python train.py --d_shared_expert=320 --balance_loss=0.0129 --optimizer="muon_variant"
Below are experts of layer 2 (counted from 0) of a mixture-of-experts language model. Rows are named router (the router's row for the expert), gate (a neuron's input weights, with its number), up (a neuron's input weights, with its number) and show model dimensions 0-127. Each number is 128 + 32 x the weight over its row's rms, rounded and kept within 0 to 255. Numbers have three digits each.
Before each expert's rows: a language model's description of what the expert responds to. This comes from a sample of Wikipedia text that the model never trained on.

# expert 9
It responds to: Pipe separators in tables, colons and semicolons in lists, and equals signs opening section headings, especially in results and election tables.
router:198134117116125128133192192165124112137164142172140124144162136140165103141119153147149115161150116124127114117158160116102142141103107149125101181151105078063111154154095111128123118121132146116130165183113172102080177093166143130191147107112046175078188158101177114123102096066053106132097214077122162124110102101174116121063091122198137117108091141171157076099107144150161190210098
gate0:169069165112130119137072107106083097088152155074144110142107149186117149141166124119125125140058107154147144099126146105109123132130122127078117128199098155072099182096156093102137063157139151081072144109103097115133145160132090112079170131138159149116113160146144112171132143132132102114115046161110212130121080112174155169163110230084106067145136137149075134146134112136159126107112
up0:080175098191159110118133155120118074124134110119049129136163128044097148115102091197081135142141092141145118158090088121111108167106109096154092150142150162140108091083111128088138144082120130178207088102159104131075142151144098175178106097127141113148110088086111169116078142084108155144178165119148130175103193156141097136084121069147116156138104065143124096108126123138127137140058
gate1:118133157129141077078091162177116142179131093187110172115181094101178093135166125157140127121124167147148137094155084099166091143121166135140172093145152139095159192170113141121118111149088122122155181127136112134141074126067083083145100081145159125137155181133139145142170133114125148131150132150089097142171203146120119041159115127138143109109058116170140171159168140195167102132161
up1:114119118148146189079158152143139112224121113131159162153182144082069114131146106084196164166122176099110126147167146168153117202161132140060109151153089102093134176180092135167135104148088097153174150103131128194155116195058129112110129111120142089134173140139103128179143120164152133171130030113145102113107126116134105089163100168183174120164140142184122200141134147147169122128118

# expert 4
It responds to: Common adjectives and modifiers right after the, a or his, such as new, local, former, high, early, and weight, sexual.
router:172059136173108181116123169112130154101084074093091130136102136162081171155097124127129128126140108134117133150105133061119128154185149111140153113115165160089153131164151177149137129085089105127171139058137119164060226138120079132089186119108132108140130136127200135152059170082083149090116124061089137124087090119191095102123100123160092141148091136071075159163118134115131127097139
gate0:082106113121131109154117101121174166126090087080160113160131143076096140143171144109149122126173149107128132110120125059108140167159128136197097122198088136150100210082110128082135157119174152055097177080119089137106141086122114102106132065105157134099120098222203122148090133164222143125085145148119156112062147113088112149130086099092121128115174082117124192159093114112074087039149
up0:155164112136133104080181146131079142168174103159137139143137104117198132105128100102145085143134113137129165120111136162172144115170099078147218089053159147114148057109185088127109086200080103182073137165096166116116108118124091183173114146136147171167163130093133098102130082124074040162126155146134131141143140134147096121113121176101161110155095164080098122111116133102151106117114
gate1:096111147108155121150113116111176100105135090103084198110147065128141188128118096161160121183089126124099156113131126099139182128103189123151100064129082128156110182098176095187107099093090148178176160110159067157169113128127153097160156125196143112108163172090125121169106120099145170093107161129118142096165094188134052108128105123059117170136101099102105108209123151131069135131075
up1:137170108119105190107173108169118175139172160150141080144082176147071095144146149104112096109109143141183140108154135157077125136143112127146138200124101105103144085102084130086112213141117084139145112137098152162075119109100053124106152175058135186111110140155078137052136159137143088123139097094125131165107183046142166109091145097130120136096105095131152106063110162103114112126133

# expert 15
It responds to: Forms of be and have following a subject, such as is, was, were, has been, plus main verbs right after a subject.
router:167074107169149080113109107123154097100098071123162187176138143123103088083116111105098132074099141168099119138151163122088077074126099142106081046136096076177148094147139087156187154172144073161134067112062147150093155126168146099156091122112134127106103101103189152139048131068102156073127113183115148127113073085116108162138135136072157161128091118126065095104181153141109195119176
gate0:158123138119135140085134078128178110076076111146173130135132095115070086117078161165098127067138099101121097078126133177085118111080107127115126140152137149076122060197117092106140126076138187101116151132100161113108116162121084070149127126114151149168129150128168101150136112060113101104122142101145131184142066133135063156050082071120134139126125210121104163173120097125087181114154
up0:108150200099101129184110145147094117124106146101164122131101106128138173156111195141152140127176129129123130111127093100163133156099160116171149140195082198119157151102124139127064099120115173127095117155070184070153070102122138130146151121116107147096167121089115125163208085184170079100119139059138130120119105156100144163132095171121166113114103140147200137177136101102139081155132
gate1:143149105156063209126112029094112160129162150164165092114144140196093129138132102135138120140155129120103172090110153119137152134148126157160105118109119112145150148166125077172149086171126098131141104108149144169111153154159132147109064162127132141156129118109127094140106092179166122125188108099112186114134090092129124118144121092159141121125136032139103105130125091172163166117125
up1:146153090143138153189162200087150105076137159153174120158126131162095178150127164071133161138081152169159161131126113103139099104093097160185199141137073093112150193117165100163129078105200132144114141177108194157162140114094136107128101191125082138116151142140078050133065137154115137140113190149089123150088130108133106095134112145112085134129082099095129124070104158133115087157110

# expert 14
It responds to: Last letters or suffixes completing a word or surname, such as -t in Earnhardt, -th in Horváth, -ation in graduation.
router:152139138149124110097135062153130131197115130109162131124158131069115104137157093149092121096108145170094155151147122132129193123096142150114130161121103085128095163114104109109129086149195170125139111147153080085180127147197089153114166166121139092212072070191108100141154131168133124111131141101134098134166189129125106103107120191085129165101103119165083121124112109163105122073116
gate0:142145059132128136109154119112153148082069075143134113140120112130168160110117102130131082104138154175106134130163126163085181116137155147096148120092123159130122157067153138165128195152119163100175133116090176145107107100097128131163084131133175148218157082153164114094105184183075115114153073071074120124096090135113159152141139136113137073095128102117145101187052169202145092153145
up0:091076103153102093136147169120123160206194147065149089169079115155131126131089165123098145123137095192132111141137168114098099112141085074129113135151151142138122095132178145059075133107128097126146119096108078090141144055140094133179057114118159106162163076137155148139092127186070145141159107155179139148098122172100067118127164095123171127126066130115082101152129086135091116177172
gate1:149102153128093119130141131153151157097120135159142161061150120110071129109128199144054147137103098091126080122131095097154118174113184157166100140104133166113133172149114128104140109098143140140106095168107158102099157136115150222154184156123184174097114149112131139140186182105113115090168170126061171064143100132130092172126107105110166138139052086146059141124116176159126134117101
up1:176150150146099120093131130142102180117129094130164132154183102092183127104103191136097115103113110114128153113125187103112135092160118129170122120154146078083091121130126122117087083207153157090134136162142123150110096094173138098136152146168159148141089147089112149146119140170132122171116216086141082075114115120095054122115153136221198131077133190161166105129162138175117146127161

# expert 0
It responds to: Subject pronouns and articles starting a clause after a comma or period, such as he, they, she, a, and, often before was.
router:121056103158177145109091091128119149162081094119105135125111177171144168095113108109156117150139153118146141113080143141136139146203114109158135129108111186158124108091149132129148144123176091192130137087105160125161109116095102115120142137149144180150172133085202123113141156084136150142141101117137125111104121163098147095128145109067122133145123125096099123144119123098101078179085
gate0:126126169134096114164094085041084144096134191126125137161105148139106156152208137122093154132131101170141165102149139209092089097194207149089091082119150114095125149167145160170066127114180125107170112122101108203028118091107071094092072163113134150156097108139167088139097166106156178096130127132105105113133139130154140125146097119150137095145118145163135116101137113111092134123116
up0:198129131164110152193165089060112124096181120166059105125167065143117093123174107180129105146100142060172162151072102137126122112142097141147101116128116134082157088094117164135112092074103136118139092128130159110101145093138144134146169143180076129166159093065140081153108167117135106126149123136146153120152153070156100187091130152139140105087075138163125089087169209079140125109147
gate1:070193089126128122143056166131123103151151105161104081128070193157153119130171126114117130169152107109135093195208189127129177184103119137171119148144153137149138185122136142136144157134062180178098127148138114140108065099124122176121088173149116070059103099151165140120117116120130132117140116118159097164116202111134105132143159132111111077108092143136140090170106144119196079157132
up1:103169143098155132141144174130117125142131110157159142127168107077152165184078072191130119092174100124041105128096102183089174103047171126139142132112149093110097109151106121199122081164096113104146180157120151096140131144169154073094230131113131154083146117124121127157139081105073103159155158105129086092090058187175130104103091103142105201091148133138161122116110124120084116166099

# expert 11
It responds to: Blank spaces in empty table cells, commas, and prepositions like in, at, from, plus line breaks ending infobox entries.
router:121057103150182148118091088141144147162076100123101135138111169187138170105108127125154122152137149115135147123089104140128140147192092103158130128091098168160144121099168157118138126114169094187126148065115160106163112120103125124117134132145143192167169148074216120120155149082141145143158111128116127120105110137116162102140155113075133141138130127079081143140108125096108098163084
gate0:103066115134181104104115091122120091160094136110153180146136103183129184141149113120175105136149140123181111149119101099139133131126176112164104064114104131069149152137112188097135168160167080159150181184083145198127149151135136162109081140097089121111122117192120184166115154125155161054134140167086108097161182153131150131159122129107173102152130127102123153152176106126117086121161
up0:151085117153158135196110106131171111116089114106158147146170112131083113121189108134137120104104133161163129183161142065141072079092124105130153152135163137099067096110155157113110136180171111165145157176124071160184070122083132132122172118149116098068120087144126140108148143125105128135162116092083215149149178124109146060114178121140140123093113148155116138097077097098142074141088
gate1:111141103113150187156111102063095077061087092168109150151092099105099132120083091071092131155135147119129102147104140122121167141177178117180086137145120090199152165102168104115104107070138148120148112146093109125154162155131163174066097114127108133175135096116177112131144092097102139193104110164117120113178183154035112159113139108123117076154147083108165132106131096182162129046113
up1:158110130175146140101132096089169162117167159141127159120163076100115133126066054144119173061078115126126116229133158153115152151143043074184144086179111146130141102162148096120172084110142101174126155118102097063114142127104103135062150172157096109111125174175158039117149180145148147148126183061144090188148075182162187157166110062185115146092158118110085164120160144148129101046156

# expert 7
It responds to: First piece of a word split into pieces, usually a lowercase consonant start after a space or bracket, such as ci(vilian), sub(mitted), p(acked), su(ed).
router:178129156074121141116157136139116132077104120140118098119128097104129141135142101078114152104144072128105111163150113086129134121141162140145122145118185166146148157165146129112012099109090170062127138134140150152143111110078110080137161105139121188177127109168104163154156175120110107062117097141145100126097045097110129117149133080162149140109079173148083122144106129160127142098091
gate0:079110157140148166079168124156029144108162123145125142100117056094096161109138176140112139122132141100193164141117094167155098149147153139165052134079129110128126195106098206120155138055151133051143204087194095099100153129189118136108107135094133141106126198121123162134128129150159111165131137133063096101112128107081088174137164125088085083113151119165098106103150207092078159118159
up0:169085104143095193084103183176127141136053164161099150140109094083180102100125118082121144126177110127086097183141096136154148151116122095145131117093130130122089142107116091128142102126137116107123102132116158129107101081136135117135128100165172066197053091094117090090087096126161122181114101102105100118088111102147118184145117130131126169104142163110146112118171078170134125129145
gate1:164130217123119178129112115156193098107137114103166087126150177105137135138100141099110197086177128096089136152184184094129141147163139186162152050119107149135138109156046072080117159115120172152144108088138110159111172159139074182121113135097174110123101123156080104103162137158137138091103110091103102151107134102074115121106054123110114169130173095133129155179132168114192161079071
up1:198075158121094155100159118173175129140096091061115104146100090118141130177154165153114121157132113127123146204075147087133182063105125171154137074143150118148093150124099086143162141120168109119198150190145131157124145107131094140095183091093093065164095144138174185104132180185107181102146123106106097150120072084097171084077108080130188158099137100142151112163158078088134157084109

# expert 1
It responds to: Line breaks, quote marks and first words of infobox and list entries, e.g. Scientific classification, Production company, Born, Personal information.
router:122133198098157112121161125127141128110187121151115090103189064154160109107121132128150130141144116117099149110140130142136127138134128124160152159163129148119156088153155050133084154136073114079135187186157078162159108176115104073126118119102083152106136116091142107154089189138152129135160197094177095124107113115097085140046106131140057144135162183112128082131120160088090157153103
gate0:129127168083120090145111074144107108170073135133142164058143159128113094166090130117142168130120120140086140159138076130096161129091129160099139100125132094105137076134118132102110188116128149091111174055104111124092148151092181100182189153152096113159131088112113092136143124144063122098160181128080102160112149171123141161051112135145102164071188167096132114162123137130131196118140
up0:150123127090149147126167145125157155171152089099163143091077144145102071131132121093115137113116087169139146076178096107099084163104156145146162149099083101179101077124062147140110118127147122119132126101137141102110102186066140139128137154126192168107128158140113100118115130140165140128052096140160142159071201135117183192110127169085112113178163065167080145131152117150095085121119
gate1:145167107137133187143141167161130128105187136129130138135136170120125152113155107094097149132099078204126124134104095170143141081173170110115133063163108136100147147134148158101138133110076179108057168117113067167132121121083158127150108228161122132138159124200153123138082157152097125075137121154051055115052144155124158108090100165112140167145118084158083124080147112111110119120144
up1:136109145089168138097108064100162132136097075135158116121139160063106125149086138155113130122177171133115094128124106141129139198086114104136135129089157131158086092201130081108137103140206121120129057162058154111118140114115107105113134096154145096167120179124078132106170089086146166100132106112191204102163118114102127118141143098170182120151116153065176150169088140122105127132096

# expert 12
It responds to: Hyphens in compounds (alcohol-free, co-lead), en and em dashes, minus signs, and blank space tokens in tables and infobox lists.
router:134166096105148156138135142106118096193126064116075113172098140169145161128111133114113132166123137079145149124105177110120091100119114118141110164088139095090096112097171152156183057123112119162155121099166155078080101079167096104148111130141127139133154131139196141048137067116109151163115119094140140125121118130122158090166155082089089149118180119180146150200110114116141096134089
gate0:087130125129164138146139143095122126148134118134107065157170116108111066091107167138111083123101124138156129139111146124139129161089179095096093148132181111111109139137117114141072139167109131137161097189183097080105115129124058033135102103124098098132124105142159102080192131173072140132131116138090148172155125121176132129121178169212195136120073120151118158141122139143186126095103
up0:115157146124119146147142111149118193104087130160076107103130106187160097110132089173129058144152153123115123067122152116129130118109139145146093147133108049066077162180096115186101118133133126113201124183118123119108134098177135074057111157107113074147055083105122153106156097170126090084130137199073109134116131133098146151101116165138199181088068085132135132153078125150180130135150
gate1:154159080091074152121077157096163111158096175102112147113114210149071105186110139053133167111127151153132138078177139171113115084178173183116059151139069122150138159133142078164032121086134126143080136121131113088094148148125143170098156106127132131117130138118172114101122122201137156150135138084161180116122045102116082141116120148142136096092147184156126114134150116162067116115120
up1:171118095080120158107116176056198170148137173171076110149136135136103135161092070066138122117105161117179081081191074163134157139106227137110060154095075136121174177085108093139107169110099113194122141118172154098106175152119130167145143143089076168137107148123117104142154119138150146157141138078144219122112087059130115142122132194146145122106149171191097119121179130113100151096120

# expert 3
It responds to: Single digits inside years, table figures and statistics, especially 9, 8 and 0 after other digits, as in 1957, 1980s, 6,922.
router:116072123176154066134095114076136092165140152184172168218131125121090146139108144164132089098160075053139107116117181139159090076173117107129133164157137110140125144117127103212174164112148082160151170132131146148097173169123118193121148149133156120126120154103095174140114157104131093149090110136066140148135135096103145121123121086147145120116178103115161118184203150195132147131107
gate0:127110137126123127096117180121046132068118139163106112063102159110176175195144091078076104172163105103140125137115156179147163076102147106199168097094098126148123105078156121147060079080074107103103105133102132116094117111107111118110081164094126122110150098117150050147143143114100096158172146102148157112110098107103146194119131148141158098125156074038156122168136113165131114087116
up0:084133128114175126090131103110133134094084111098092096099148071183104147134172101073104101130158149072138078120140096107140117115104091094191094070105113095166189143150095128116066069082057125118081163135105105165199166093113157147100154111150213094145128130081137091214115140118122114166196211104135143131124122093099114164127119115153154060147156136084089160154169116147100122114138
gate1:134134034145126086147106162098147140166138051117137127169099137135154086136095101141112118114155149138056106162214123126144175145104108099184090100142103183110146133132086069125129115084154096103040099160134127134074111123157143130123148172122135118133105147103113142141126163122090120083171163118089111130150123133096140107088146108128129124101154100075028145134088098196125110116140
up1:159107152120110136083118157155143111101169162157131171102148115113151117118135147098096132140115083126164180129120110133105088096185090151156115206116109098136133116186153179090114150119095138135219149118152143161140165152071077152187102081122148139113148153142125109147142114117130133179108091113159171153113174096133142139188097148102137106163099136210221142187221160085127139126111

# expert 8
It responds to: Final pieces of proper names and place names, such as -land, -berg, -ville, -ton, -ović, in surnames, species and town names.
router:083129172165097120160142101177097101064106144093123139089096089145074102162139105128101152082114163152123189115125122097132123139084167172077118147105121093109097120108051107149164168168117162126092104130139083120137106182125187180123120131092086086053185117151078123093126161143100122094110079122130169154150177132116122160138141148087144109107154171116106119123150133120135102100197
gate0:175132113132102196152091103140152174134155135120145112112136145107110106124108135140146081167088129101135109058103117112132146131126121110176122098139094102143120156116123157119134120105136108122083134105065196115122090128140165159120120139139138133163116089155123219119120088144114124154053139101090156111099112199109130099120157122049155212100092122165124101097157139092143131182154
up0:056181100125153096107125157184120138128159156159159154149110140089111140172136080120105167126131118147119147163137139144096106166115148188126112084120119151109162115142175068127090115154140141068133117086098123126156074160160167095136145134098150055148132145127158168139126093161074103125099124106143135163170130079128081068138045166107178158124186068074151146109192126119124163129087
gate1:174136151143092089128087115086122154081153096155074079156136156142110131131197106159099191174127148084124058127115113173106154109174195096183115144203132092119163146110137160072125117079180069097145159110128113144122163152117120132077128072120156140143115109091160148114131132169104160137136178163127157147113074173125153171092142122180135124176112068144101094108115072128118109172085
up1:183149112125092135112142124087097093113102069140080156083132086183159140169108127165110112175164160050147152086104152110141128144099097148066066157156113085083086100133130100114143126137192160153098127154139147172196099177108165132082118095140147141091166127107123095055123163151109134096154154110158151136154151155045139125089092174171159102131138142124155082127130174080114132125102

# expert 6
It responds to: Clause-linking words after a noun or verb, such as that, which, where, who, when, plus commas, of, the and line breaks in lists and tables.
router:132076118148193154103097099143150150207077096102113128143116180208136165098130099127140103160128160126136132104078126138125152152194115112140140117090091192152145139111175141123128144120146105188133130072114166108171099131091119106109123100148137189151169127076211122096148147089133129141147103108103117114106105140104152094138145123087127150140139114059094182142121122084122114159089
gate0:189146117088139163080205132123122063146146140119061107075097137166123147103139085075087133126163126125092132150142075143129189150123176081135160135126185101177126140200119110091141151081109097087091139150129084025109159133124120167130118156109091059140184141144117175132036114108132107167111134127142169119151140090084092149124109150102106140088142090153102190132131108144104187116124
up0:123163140140128103162049140121170149147157113119172108217151138124142092179173148070148086139130109100106165090177123139199105115140164147078107169118128164121118202085145189142106147120081149125091122069125145152164131081107155157121077116176141147133091141163119140079183141193131143147156169104108142121117178145124148152120157107113077116130123115096079096124152098091152105076121
gate1:147113109116137159150084141172115138140151149166087180055113110069116098180124093129156120131157134140012068093092131142128082086184165088075168103155085092159111190144079107130119122176122207120071139102091138148120116115153126076153132121074174136184120106101123148141129140134116084203149160092124126155154063060191140153110163107111153117155155167085131165132093131172156129174096
up1:105074109122118110127091137064051151152127140131094133148120126075141126132151157142174169097113084131130180118110125153172092046067117126071095171093097140132117122138188093090157138186092112160145123085144061066226110187121128157129091169153045139153135121146113189090178080070099129151081092129112172107116176143143098133124131165120137103133089108149131071158188159108137118161095

# expert 10
It responds to: Single digits 1–4 inside years, dates, coordinates, table figures and subscripts, such as 2019, CB_1, km^2.
router:100154096130127098146162121062143161174137129124132217197100068107143090127142154137141109074051037072135079161136100143100089066149137150091141158154120163157142119183114127124113098138137184146124149117113166113083125109149169174101128131145145115108166170163098169138138108129158140144136129147093145148178127089115124134162138118174145117142155061112085144093093149095132145184097
gate0:053099084167118128096087163096050174123127086179126144145135130156088148138113133173153119142090153108085135101081123072154101141168134184115155147144150160178117092129075133155124121120140086090083183188182161139126087108143150118165163126211115122146084101139096171163119090094222120118191161160224109153086153081147167147112216114134079119132121132121110101113139146094132111142102
up0:130140143174139134118029139136132138174154134223137109136107128149053091178130143130188092162130110054119061149139134142144118110152124154175127167109049186132132102120135176156160117161109078083120122140129119131113073075125127081115138146128165091116107152149110181154100167118139138091125159086227154159123152105140131127117114056106084091072141169136204090151138164126106109151081
gate1:165112072176059137076104155155106105147178086166161127091154169108132197096156138127101160085136116087101119152089202151184145098077123171085145117144145142138155132091137127150104134149164110127106178133172150122180091141061136105156133129131163177180083104132105061128110111184168147158159089122089048117100135111119076139102161142175095101157134157148123166147159092150140118089132
up1:149146120111164098187096111105158176155133201091112160177153119117131071140123131089113082101129096119156122100132149155129143093124112136145150116108078099134076134169104128115158114124116144107147085103138154129087139134117161206205126106127083116100199151109187171155128129105122105119122142062136099133107144108153109187144096111114132107078098127121111168133080138141087205117140

# expert 13
It responds to: Final pieces closing a word, mostly s for plurals, possessives and names (Las Vegas, 1920s, network's), also es, ed, ing.
router:123129187150077130171144171094121110069084181129134109130151141147120117153165146120115105056127136122136075093104122137102112137099120093095113097147144084102136150132177148083088099146090190050111124153124052163153120107111083183168107118132144085116103126156070148136182140153127119114118142189171133126140096154146142208131130106168160110147141183168212144165195163138154164110163
gate0:108121161101104157127143144125161145157126078095157124135077170133144117155194096125116082156145158143131182158160079104080123121075166206079148148145081121070182126097128074138137116112081094138116115142167100137072113104101085131143157114145127091087082186188135102136200153110088129137095162109093127142158107075202099105156144115090146136155173168126176177127090137137168118161132
up0:114159124122108127145112100182154163091169137149188120130121101139115111111098072101108216053106103102124143155109145075107200172111142121229140066091103145204106155114139114137097175097084153149124105156168135162136106108149185103124111152113113126137125095115152146104089102166177142129065125186102124106135099103082148149086182194106155120086063128107096098087152086159127096108112
gate1:119186147199176158173149173095193130141161098135079138128139118119113048086129124137184160132088127132102144109111180198129115095109111121137085075131143131181120107114124096068096134117111120122150161182110114116121124102108104138115129123135106070207137094206125108081109121141199134123086154106144080126180162150089170153140100110135218129070173122110182103090178160170150133113135
up1:100109159122079133080116096140158118085049110101184150057182133188132136121146137138087085147147108154132163138082159092118169136145112146176120114144099182116136095175160124120177158113071089225101122089106102147138137104108171093161111167143116105155088106138177139107091096172127091121155119145091125117108127122111122091143099088066062062142151098145124158101116127106124140166162

# expert 5
It responds to: Lowercase middle pieces of proper names and abbreviations after an initial capital, as in Sch-us-ter, A-ri-el, Cs-ep-el, plus capitalized name starts like Hong, Don.
router:149154138087083151085117132100143151178199134151100099097122176078087078167150159134101137058123092160128144142150101126135125123085169152127155068164164152150149094157114152135172105100117142165140101145122119159128118145107159091130121136118136130166087097143114120127082090160159100132124140111110111159140150135147097147130107172097107131155122035057150168098153037143171071089183
gate0:158134109091159124090123099047184131134117127095111098154085131132033148099197137069126118099131118080141086120168110154100151089099118135169144151181103139077138150134145109125140067127119109127078096186065138125127089108168093135134160132134208097110095093107131186104129141078146152149085122128144144111139150185106116091151162122124140164181116078071151100105171150169149113151120
up0:076135191183141080147128080124135133129157147124140159110151144153123122136126098118116142123092214137141116098103128138148106139135135070127105236106178124152119119055161163111149143203151109106089144095174112121161131116124185178149136130156064138127121142118086089155130150125097125078159052138158090086140094143129124117136110156156163119086089143174135118170111141139090097111144
gate1:154127141081155109072084076110141131177162162108141173174117176184168098155155130081122091118152094121111153144104146165138099052101096104158134178166104141136135163153169128116169139131144120055151064143046129155138059157089138125142094167175105100099050124070119173089092143124113170108094138125165124087105139138129119190146132099102163108107173091036085106069103127139145173064165
up1:182124081136114129081157182163164161137134107113108158127073148104125138193129131110154162145151100079147108127187135195138114074056109166166162144140158150183146119134123101104196146177150165081158108079158082136142169147128152114129175070095116154139137128183092111151166109114113161155125143174134123130116103117155149125135185102183059149164090097159118104133129102072122173139119

# expert 2
It responds to: Possessive apostrophes after names or nouns (Queen's, squad's), plus sentence periods, commas, slashes and prime marks in coordinates.
router:099130111085126137133100119124121103109134116125116129117140210185109141093110122157154167156147173068142093170126110173173119184169116139142159054060123194146105201099161163130179172122209132113109147084130116128124133092106143111084107123156116089163191172123182101107162120131141165129155138140071134118128189140160138109167135127176179088108109112086112156074093121112102057159152
gate0:137105151138103146048080181091114128104123131186091122086102101060106112160119169082129128172130159126133170137126167148169130153158152187078112086106128142182094133097131132119140143130186105129113124092150134134110175149187165097098165148130071114143067074100113122189135099130132121144079110117183109121147085165135110142155066203094152126100216143123122204182082156092099151165116
up0:153148139131154151091123091123104112120141132190111134176135138165172156128169055038137130161129153170057149121102137090187125221172118128147109130156147104100070111086094148103134098155125063159076083087157164118119087108144175124159124184123123071129033115135123138118153142151203107178138147183135142143110086135127114087146084140111156112147106179159109130162067130053116164136089
gate1:154140161135120103144085131153120118106119205151126100182146086140124213165100139131123064101164106111105162112121119107121138135178155159155113113167176189117123159113069154068163131092142139114085094116154118104099094139154136091131148108128097207131207141114078105145120164122153171107107203189118101078106105182206066165118164103115167106043101209104157076104125174044165077086101
up1:120155174112088133071116105113123097149127121136190155163196043108175127170115126184094121126122108035085119080132090145123101117194146158128120129117140166107188128153115141087123145085130136119106123160141128105152101143134140225121124113118128154119188186127111196055113156147147188135101135148115060136104076070098114136154170138186128116131109119127147090099152143123164068107162